From a checkpoint of a small mixture-of-experts model trained on Wikipedia: a softmax router, 3428 steps.
Below are experts of layer 6 (counted from 0) of a mixture-of-experts language model. Rows are named gate (a neuron's input weights, with its number), up (a neuron's input weights, with its number), down (a neuron's output weights, with its number) and show model dimensions 0-223. Each number is 500 + 25 x the weight over its row's rms, rounded and kept within 0 to 999. Numbers have three digits each.
Before each expert's rows: "gets" lists some tokens that make up at least twice as much of what it gets as of all text. This comes from a sample of Wikipedia text that the model never trained on. Tokens count by the router's weight.

# expert 10
gets: "-", "(", "–", "1 ", ".", ","
gate2:475506483492486526455506494487474486484506512425477491489471482528494511518484499512513516510473498528499494535499512518522515482514497517499479460539471473489516510483508533501523529520485447490471534494523500480460472490503477481558501498506485522489515507531446526462492467506506503511509483478481519492495477499475532489512538519546499461492526532536516500484517467500501491467501521493504519501520472430455514465552513448498515484528481543488494519519512505470519451498510512471502495509497483515514548480518508457471470505443497430529527503512501516488508477502507485482545520420512499508487499467457453469486503473499467499527479476496456510492517537517457490513509
up2:533474490520544516480522456497459546471494520526514517517492512458487525530504481501499511522520490487556543541477519465518485496476451474461476530544496507468492510539462492484506457488504484518514488487491479494489523496452488510499435489497494522510460527472491528493483500491481525501491519479533490485515519532520467509477504492490480524510496521504502471560469534484534521531480489487527538491495505497519472571506477490515461542489498476523474518515475535525526487457499504482489474532424495451525497550529503505479462460523469480489517484511495518500518440515561562473485452504519519499507494479527510518485458515453502486461507508490477509507497501501538497493499
down2:512518490511513479462492503501512488515530444500489491490509484469491499484502476497492501484494516491497520540493478530494493500521501468459524490466457535499498502485502520517430513523465508491506474489475522539508508460560493502532495445463511456485478524494481509517511504527525516499530530500485483519493490503491455495432525478501498509485471481531469522492503457480499493523469538511475459509515540492476507473504479488439487515489556473510486494483532468474436507506520499506480469455480455460461513487530510456518476545552492491532499532469519537463476472497494517442508517484492471523525505507510462508454490510517507491492495533503470492501485489487483504483465
gate3:519497540465465481441486451506514505521511529517513482507519503498537564496490454487529471493485493510506487522490492502492482516512501494520483497495493485503529500497525532482549521479555524511476459512491474504497491490492568477498500500486532491516505533488532470494445475490516489520468492476575481472505488496522492479526539496481484496498514447527439503453473507479473478485530501524538463487488498458553485497518518471485498507563502516497494505499500517494532489468488500507479463519484504474461493473487561491494496529499493564500482500472510490485531467505484443511490517524536497530519513485506533500492524515485527569461535499480529530530485519498489532415496
up3:526475496501505547530515536497530514521490458471527490564549493481485499504480518472492524506538518499500481529501475508541522477551500480460482496484492532512473531512461483525478495540483474516549528502483482501491514493517491490456488520508525488563492466513529520470509559494470500502501487524515499525493483539510503506543503498468505501502471485506514474523520504487501530498469503531531456484483499500489479531496487475516492519485534502534531492507494499492512507524481492426514492489491512476506508537466467483551489478475495510480549519501529468535511529493498510501503513503484528468475474496462495475495486519505500486512515526502550463521507517528497506529491
down3:509486538482504517523535515512511461521493440528503500451485486503497470503483473505487488515547517527490494507512513473498496517486521459514444447470504524517536504495515490480478517489473461491511472479485485456489523516530526540517484518481499467488497486512524492488553427524443482507450494494478482468518477521522507504503504486529493474548506496477508528502495496470484482469544495492514557493486465518503510463524485494512516562521490545422543532498494501485496485482499492488428506468471502570519507511454498498474487561524458503505490475484513487502485540476547522485494483538482494507507509475460495511497495516544494551500480482516496532510539485460479479455463
gate4:532503439511496535470548568528532481539535460530484500494461509479501461500508484456510460489496478503466478490584502491513456521476458508570512555503506489511513574511494531507492531486499477517496516510474510512479501514540522505432484519515499526510508514514461508482541502461500520514480456491504498485493487487535542458533477478533490473504456526543504466483459490528499521535546464497484524552472476485491488493514491557458523486483440497519446503474488513508486480489494454475499499481533512498494486494503513525498492513460506516518485510534501538527503523493485490519466501504530459537522515473456496515488526444493471517513484475494499516499474539476500547504472
up4:526480500435505467528457463519455445510499556465530509504541471490523522488490532508523427481495504521433493484435550498505539534462502528483497498495494471480477519492502516485502479544473506486499496533488519515501515478491488522541495525482462480504500535504536476527444503509472506514490560500526463501499495500543485500492510549502528509523496513550503476477482527523526463527500490549513560522520500489498436473462506515492494521473506538472475534443519479504451504508523545539517511495470531507502521510528531509518549510465495538485485480536501494491497512520514471514518505481503528506511533479502510495573494529500476494486479532492482499484487421511483520465494
down4:498488514459476482450481494480538479478528467478505452496476435551501511498517446516491506490519501457519517540488454481487495482519517474479512459515495509439461459523512465480544496514506487513435466502551459550505506476497498531475494470489466475490521510516515469499499536515533477508492495496514482489498497533456513550482508488465504504489474464518512480510525462504483513483508470494487500543514488522491522456468484462491474501512507499493491491470524487505479490504472510474511504494519495512518478512503498484472514489511454508496494487502496501511476483514479515482484503480495498533478466496463491510492492502502554507547522512479476492487458506507461520519497
gate5:524510504474503480533519500520496488503477479480462483475488476509447535503507496506502483538472497518486490479467466523456469512474576466508503531522526519520519510506500492513468512503477520539463494493447522509500460498505517526502502485512519492490478528493487504483462556516530518522527538506471508473508487500490505475473553496513537518516433522500481499432495477462511461503493489437478492490492560485520487491510465481514471497500517494495513493503541474513488499506526506519518506518542537497504504479471491517525525488481514500513513527492500507551506504428470494501498512466457530479513493509486508491488512491471476515505529490519485486467475427501509467494502
up5:516485516496543514504471528492501528544467473507528485471525477450496527537475468477477484468475479523509501499473484514558525494515460496471483550550470525471500507499508498519528513504564517446537498507519506481446494469490493510450498477538518527513551466483479514572526445490511509509519483555530490454473433499527545560469472501493465489495495527567528497525504492496473475485480498510493485509521479525510488549525492493504474501491522511498515522496450521470494432514499504510481448485490479508527484494536486486492496525507500543507488504509474483512486531504516479491498490469521478527474572465532496505495484502508502506529545457526472503505529461550486502483501
down5:535555494484521494484493462499473500483494504527478540504494512482511526472508494473475509475509483509467485534492503498540494543529495478438490481521510501475490494491487462520540528529545552533561529502545492485485492454504467506551482480533499526512526480502517523469543509514560515475498488503508482500523507494469496532537499501514483440497479541495475470518542517539522532468503499484461533477476509507535465510547507547506497515496483547499484489505503522536463525502469543454451498509565521491539551507446488486497465524488522506525483472494515519489543480486481515476497502481487507502480519500477486497491480549506493509509431449507499488539471473507525513501489
gate6:491456493529463492503515513482502508495538466506497478502489514466505526523510488466529522521474525467496487516531491470504487502470481521433517516524521489513490487471470547488488471500464479511451479511499514461494487506507531529481528463503548463514501519487543481503518484486506469478498556508511459482502497509467510507524510459508509556515494495493515509457518532524537498486452540502511556533491538509456501524489489471435499523494533463484497510526524521528491501486470554451517491502475557487495473500500470483514563544529497488526504468497489503490546527457461455504498492490504487537486547499442535481505499478503447457493516487470490479537493492461533518507500
up6:463523495542502537516477568509549457545523486477503503522501425446481521498482483481500509515489508471476491531555531465513524516506470505506502532522525507546490511519512510490477492472497572495532528514510495450475487534495546511505499523502517489493487513472527487521506508520480497464537593531463490496480505490515549483519499457518515494516516484495528462490546490539523495497495513495492516491455480501526491521516526487496498499480516468505546481528520488476514481475479498485502503474500524524528496536491493469501495491564488477492519487513465533495533540465475479523508468475480480515464514498489508544485480472497445493470491478507494486468493525484480537486510
down6:483477484497468505518492489487508458483476501501487523494511505491447525481468503460525531492494511564509486509597482517497479466496504481478528509456545500494492488451478555476486469509490478458480463516491518532502432471496487477500475474503488516503487486474534478500496462507471529572526484484497489555532512513466483481517482516495516524472509519504490498497511528506519487536502461473498500479499501441524486504491537454483461480506477482499478463471491473502526526503518533487516488442487532470525496467511494522500521536513517515494475492552485486548532510462474481520485541493551504500462510495517480493487508472528484499521519491503518514532489501521509483514495
gate7:519471473467491502546515531440513509538472481478521498505473518490492582520494511501505443490497475543504466502531474484543462491527494544492536519472486458568512520463485459504519497521501487450503470520492505493492532499538509495500506503515556478500505486517501509507501508539491546493508459462498477531459535478519504502515458482466546486552477451507512537502512519501511488466501508518508512484550528490496475520514496515504452526506552504495487491491478523512521491497515497523481491497525516475497520479551504490489490509489515517479532530483514500483480531469479493474457515479513497470504504488513473507457487516498475494469466479478502521506518517493530522518508
up7:496468482504499463524543496489510515529461459513500466505510531520481538518482491430450493502509502515506512469496477500511481529478497505537471491482497450489487461456502528483496489487510485514527515497501493473475466521477502487491476467469508468515430492517498480560497488478494478508504486523426529515480509513447540427475523481483541523476471486527520528548461500514484460480466498506469489518489482505494518525533530487495532447480487537488479458534515498556516500529525473504516475512538489513480506525521447462499498519471476492467534522510508471515525505511514542497495517507498499497555483506472524508512524494527499497493491505519513510458508500456515537527556
down7:520503477527453478552498500517493521518503538487497471487562491477500473468508556507547494545532469531492472502517506510544476494494495523530497509497486519497498474486433468489487517546488490519519512556490513493483521505505465473498504527489504519484511503500482517528470486506491486549554497549513479472486495517531515521493498506500516505490503490446525496486540518542466486493464522491489501513517506495487519524468468496525524586506517494479507478527524497526509529497498462532525471508532460471523452453544489482521509517515512489524492523506492464521561489483512521506448483529485529472479408538521532484498539442514511477511557532470522549498507493485484491471486
gate8:475558494501463471518477506486499503492503515466533536448527457508476529546490487491509474474472490454488453492501494529522539515500494491534525486528492544438513499508462530528501523491492532498494483507490494475510482482451494503537477502477475528439486511510506506473468476516462497490516490487493483464433530506536499491503487521533520507463489514512544497531531509530484479498473513470510475479494523519523541515489506555529479452499513428507515542513505526512506470459521536494492558518527479486507461499529486503516459510465495513513497487448486502489509507503506521481477486472481503485543487553516516503577485507533515502520504441499491513507511496516469549483456
up8:507539460560429479531490496514519503520536512492516555491495472486505482506449509514498514499491533457493487553508513513485479527508487515456497524570474519473499523501440491494525452517511506475508510530477479458492537506506530503549517564491521460490506512503498502468509471498497481492519557479453486465519439488484519495489531519510490495486481497542508507503465542501561496521511493506504516499513541516487518460484453475458474513469492464520457517465554462499528476491517509472518501494514510489470491502512507542533495517458508496506491475488491499514515552477499514481458490471507545474525479513484495486516494457502414498483495484500501512542493517481505526507501
down8:480504504527486507465485507504495515515532498500464556495508482482518507500471489534468466495521487464500528476453481489491486522516523514506538516493517502519497499492505513447488506504545481528459533521462479514519539511502518530521499480517497504516489510547494473494531501506491461460469492512472517577502527491484521497474504498492483481486472481487540467501516499478510507482473508483521516473516489485493469496464541451441499468481473492498519505507478495501489505528506521480507506498497510473472507490509458524554517538488482437516541449486533485499471525503518495523520469516471493505523479493522494538475482527511476493453497561469537495497520500467479461459504
gate9:476500531541517528492481465504467493483526498493490491485495511509523533559478498504513476477503524479467492488552469497494531458513483540477533507505502507537502521520461506549489491535493476524516445477461498532484504519526462496520526493473477425481496532487478499488482488521487478504475540508516500481497505500536486477476444467460479499539549472471546484455459527538476481499451510492485518469472485483485481494486536509472512513502512479528523536504520449487472519536504509507536469496493509503474538513494538473506480467526500479513482483475513490501491510507513492459466495469484504505495527501482449499548519501531458520499454517516490490498489484523473517488484
up9:559519512485475476494530523515506511541478526487489494495507447491500516443478494499497476493501513536526539539491516470506482552516500511513486501470498503521478503489494528478484488441478500484460540532549468464501495469496533491478503501543494532489508503500544497494495460494513550497512460490499491513508503542524510505539512527492526536454467509469498533525527488531509497460525517498498511533530507494453492501543452490516473481433481488474498500490508515479507475462548508475469505499488512494544458497470482482534479523476482512472489519497507526486511502510533456507524506500496512496507507525524530490483500447474516526503490488484520509494493485503515509499502
down9:511490437505481528484510473509483518533530500491518496483477495526515504463519512512519461505498485519526490503454499503453488524526524503464492524500443503461527478512473492507522515511501502557505484511502487427514497492459489526489506518534503504481555505472555538523476491497497500495482505478526543472507489469490490487524472530525453492476508509546510468529490490506386518539492496470503491477471517508481521507484513496520522492495505503487520515501538487501509498521462468526479482451502465497490512515539498515461523468516484513543494527476473498520490531486476486523524458471479518493535510502485504525479459485506475479486502528489520480501487528506457462513524
gate10:521523470527469520482511546467513479509472506539521509482484460485510496518521458497510515515475527497467465480490534528512559503504479546516514521513474502497514502470516466502508535487542532496472455495502536551486454528428523494498509517501487453490456511458488497495484514441497447518477483489485487490530541466533475525504488528500485497484567468532486461521488515497545529505545482483463438527539489500481530504466515525482476477492488494518514497545472507466508480548506483497505516509515503460527461466485471459465565488526438485510472501512534492489469502473468480449465506489498496510498513509486446480511464520485523504509476497515460500508523483519513506538453
up10:489500478503499499500486497553530549507439465501503495508518523489477510529514471482485522529458429466520508519507493499529493539482515523474549503459482511473531500506499526485490557493508501519462494506433482557482531476496515455537505516484497534500498531529478545503505513498487499502514509482505446523481477493544572525510513497473516505465503486497544459476535458491499480471532498521514509495470491479484543507459478563500489496519485486502494526484497497453505530513451508498510499502522522509517516492572508505463529519502547530484527521517477493524500448474480505512544504529506464485482485501474546466509535479512500531495488506500484497516496489448503487503492
down10:495503481507505510493511562498516501429471515506491461439520497495483514493528484542495481492505489494485503533546500494489522466494513506525484477517547510506481484515490462526483459517442516467441498478522468522483512545492492481535515486486494502461512510502487505499499473495475519473466565503487583484496502484475496512490493473532504515565506509533501499524496517517499510509503483523483499510490527523517485541525451481509476496492541546439469511541457523488516504510490573511498553489504479483522510497431529459476480488476454520506490480537520471517491509502527500516514476523530473528501534477483469517493488519519495499487462498507457508515509501497508522520548
gate11:465537512563496464530532486469525549457492479491480507491499475474509551558480481483457459463473503483503485509512460450523537523489524521494499480528468465532499518462534519478472508514479527494505478468470535493499516552482532472497456535503500501507465483509514462492524489509501532528519496460479528506493510491549471505505493503539487459520531482523469480452455517476513467517576543496472491517480491431535515467517435487499498465518455470479534483470516485515488476478506534507542493544480489507483477548516481481486488521476509494508500514510526504490506492538477471460503483456502512494485496498542489474471501491477517472482477505506488493509512470504508522509511
up11:462480481491482487510549479506533505500473550501474443462520501502486566533517526526531543495538498499526493497522483507516512497469506529497533527524494489503481542464526475517503476521475506489542511542450508494532526495496548471506508491501482543492457485519503466481519501522527518514515518509484505508462473483503493499477508482534430514516486515516494492510476491518476465511491531452516498513494495442517496460475488516498522479504471485477491506519550453553528512497564481491495503552546483500504502540497440487515500498495492521541477540502511495458480475489502515478489487474520492495470511517512493493423496485480541491482497506494486496564501492510523517541490
down11:468535443513501488470506487486501496502507485499535485456510497513488541530494509517489534492444472511498469485491458510488471493526488543511477494487465519544501493526491501491490464491500516541481475528491465505538507489499465455510500467490527521469551433522551518551482559487514504483505523494494490512470466524473460520481486450469507515485464485518511492483501487498501525515482500475525434521491503479552541472446480479515518493492494505499520505501513492511488519505494507546537470510507489481531506496493444502510450502517506500534512513504476524473488509491488533514519501470540525507524433503471542526484488514506492497480501568481471511541502500500483499508504